config.yaml
d_expert: 48
activation: "swiglu"
moe_layers: [2, 3, 4, 5, 6, 7, 8]
n_head: 4
vocab_size: 20743
init: "uniform"
beta1: 0.95
dataset: "wikipedia_en"
Below are experts of layer 6 (counted from 0) of a mixture-of-experts language model. Rows are named router (the router's row for the expert), gate (a neuron's input weights, with its number), up (a neuron's input weights, with its number), down (a neuron's output weights, with its number) and show model dimensions 0-55. Each number is 500 + 25 x the weight over its row's rms, rounded and kept within 0 to 999. Numbers have three digits each.
After each expert's rows: "comes after" lists some tokens at least twice as common just before its tokens as in all text. This comes from a sample of Wikipedia text that the model never trained on. Tokens count by the router's weight.

# expert 88
router:505508476528510498507517509511528476484465495515499512450519500479450480504507518538487469470512477472481530462515458475468484490523504481502490488547533525486457446500
gate0:478500464484468528491514519558552510500524512486505571513505505487516524554487508454512512491493455461513505501503527487481530497515493474495481496547521513530516513480
up0:493524551552512475501527474482511490516479514493524501465497518499447493496465543505527498467462491509499481544534511517519489453542509513515481490529544465502500497511
down0:458502476466514490499459541472466559498489494501539520528470490511490458484508492515498475511522501478517514476495485513509513499483511502505456483490487498528520530547
comes after: " of", " in", " on", " with", " to", "."

# expert 3
router:524448510472500528497518503494573483484535531533481438515505465523461544504491529498537488534533503493506485520473513474498469490507502485520536497544527467509487447505
gate0:552524534488530503516531511502487497494469483469470464512487460478484471508526499493495473555493478470475533480513480493492503498500486525508480504527516540496469493515
up0:459530467462479462492506531472533536485514470498475477462469534510541543486533507486473466499511509505519511516503492531499444433544466516490513527479525490485498472467
down0:490474531484481500519496509506484506462521525523515497561496542551512507470499532488531496491532495518511537501521495515480486492528507478546486490535500509521471532485
comes after: " ", "201", "200", " released", "198", "\""

# expert 30
router:497469466487518520520501527509498457499484515501520470495444509542496535523531546524527523507450530512528488506532453506504497475514516509545477485497520496496521530522
gate0:488520479526477500523519488436544501523458504483469498514485531465486509502507450491519483522485511541471481487515487503513502524503487495490537537529471547504548498573
up0:492535500486563495492499534483491511476484506513462475500499499511516519468495473470487507473488483504481479526503517479437502517538473518465543481514491505520565497519
down0:462481462488512447504512523479500486476513552532516507497529497480518512475511464491509491500498482538533506471493506495492460472494511512494494516496486523455473517516
comes after: " ", "–", " (", ":", "′", "/"

# expert 114
router:510476504506536531527479498508497514474475522518564534481479513532477470485497468500498445545499459489505496542503476475538504486511471526482515482512528465507537528500
gate0:535461470535523533512453487507469505495522504543514465500470511524510486535492517477492480503497486474499485537510524481485439511471493492463458570508454468495501485534
up0:532499479548525511549464513508493531485490534454494481529474547544484472539538500479481469493458510507456483513487481499456556511500504523444480506477514534513492455534
down0:485506564506487526505538475539554442503487496494551533452507507523479494459495489520487481533523491544507475474465506466478482481526496533522549447504493481500519482485
comes after: " (", " |", " \"", ".\n\n", " Mc", "\n\n"

# expert 12
router:527473526474484469527493484479530487527508534485477502495488535533526478505490502452456475512474489523518470484500502502487520480475510526500484525491524493533531528484
gate0:485510552525490488534521542511488483549484460499452507485468479514484540489482534462471496524474450516519515483462529555507526489449498503496510517544501480517489528506
up0:522495529499508476494482498526467538512572497478491494508487445449493544502500507499493514478553463518523575525466521498509462535508464493466542504483505546492462519463
down0:505476502484471484531485508500525527527501527490507532461495444504520499534531525487552507461487497508482519538495507468488489514500523525505497501470479525519506499482
comes after: "\n", " |\n", "0", "5", "6", "4"

# expert 67
router:473493519548531508492523498515489513476536520500511516497507459498510514440516455498521504471502480467483438474533533510463434531512512516529462505475520489496522532497
gate0:543516553475502520517447503509491487496518499534517515531475484468486530461468507519463530503504498471445487496491548502512500508485537539499530537489494502463500530491
up0:457462447542530490498516519457490481519551498503489487525479500507475491488524489477477475488484522470512501483499511506474473518488455549532498470502518534515460478507
down0:564502475516483534471498500526442508547504451531521475482500533479524475468502520470495540513474466474532517491535536530550497534495520496545473472509513530473567513506
comes after: ".", ",", "–", "°", "′", " U"

# expert 85
router:519480521519487506507525484511451494491453428509481542457482496514451497480501449480511504500518503536489451501493501512526461539509493512453517531476465497486504501496
gate0:542447494510480500532502507472470504539484500485476533500503500525500510515513533513481496483464539532461542503497480532490506504490549513474489472485498481484483519521
up0:544535487494524515480528525535453484509500479526503490473507521529493480519525490509453546482503517512480493486490505523505529496505493519468461480453456520502484499463
down0:474489508521481511502494508503468503460517552496502495486535527528499472530515541500519503489470543499472472487462476498505506540532429513497483510497549493516467488508
comes after: " (", " \"", ".\n\n", " =\n\n", "\n\n", "201"

# expert 18
router:522501512492474495531494499495497474522457476506478532490524502512430475489505508516506478520535483506461534472464475458460522501504547470476529488517525508527491476508
gate0:531504518459475507517475465497460483492522512495543505484518554529526493503526528475523502491506493493497455499478528487507469503511539487511532504495475500489497491516
up0:488514495472492474506526510503509472438577475505471532481462473545508502477471519477467525493509519509488504477516503527503498481524476494489512526477546492503448480454
down0:459492522543529486478474488468519461511469515514518541499459496459474455525505502576541503517514477494480517511453488488459499482501481475493548470508484453504546481540
comes after: " of", " a", ".", " is", " as", " with"

# expert 33
router:482512482513514481501504471548518513503536466487550529462483539492573486534485498458472481517509498542510489452499505478519512468465444544526537519487513535515458523491
gate0:503528463543506489505504520519493522504540513468520502496506482550509536515528473525469471502480511511469502524520517509497461508501494476484497494446490442488484525435
up0:505469460468487458495496531463540481497510486556505508516487516534488517496485535494472439484489495488466536514488514487475495495477502497482514479550520503501506491455
down0:464439467524510511504524496493490549518478486503505505454529489497485503534495432485474486495477473502509501436507510479479517480526496501498499498470484497460453525499
comes after: " |\n", "\n", ")\n", ")", "3", "2"

# expert 44
router:527509505490444457459477523535484520512506497474523532471452504518531510542473491457531507488465494494503496487508534464518500460509447535491518536481510541530478535502
gate0:468484482510511542508549546534503483477498475558478473496501473480491520508504488505464505475502482493490526506505491482505476482470501548506527499462482493495503524448
up0:482570509488514508479519511517526481494456483556476504507545502489517537527522481496490502506520473457466519532469524472481494496470488508492486507518525536499479518490
down0:504478491521478517512489468501505547521516461471486492457537485523518461470500538566497538497493498511445479503485502494537520514506518513461504527489535504513478456554
comes after: "0", "1", "%", ")", "2", "3"

# expert 42
router:481471496512525506502486523481543464465479552535448470540526486499462510484526537479519463505531528541513520500545506452467545498544515501461469498526545501521515511453
gate0:500488534494501506510488470483509544468463534519492517492495491514479474527481488447531510472550501556517503496498511488523546461519498488507417487487496478524549480481
up0:574523519496491509490480446490483489542467496481494518528474481536536469526488479470552518462501530497527513489482474499500483542487500518486499509526477492506469493481
down0:467486529534529487485514493414447464474502496498494504531512505478530471537548539517544532489488514506522474497503522497515511547478490515496541544470481517544496474474
comes after: ".", " ", "–", " ft", " as", "/"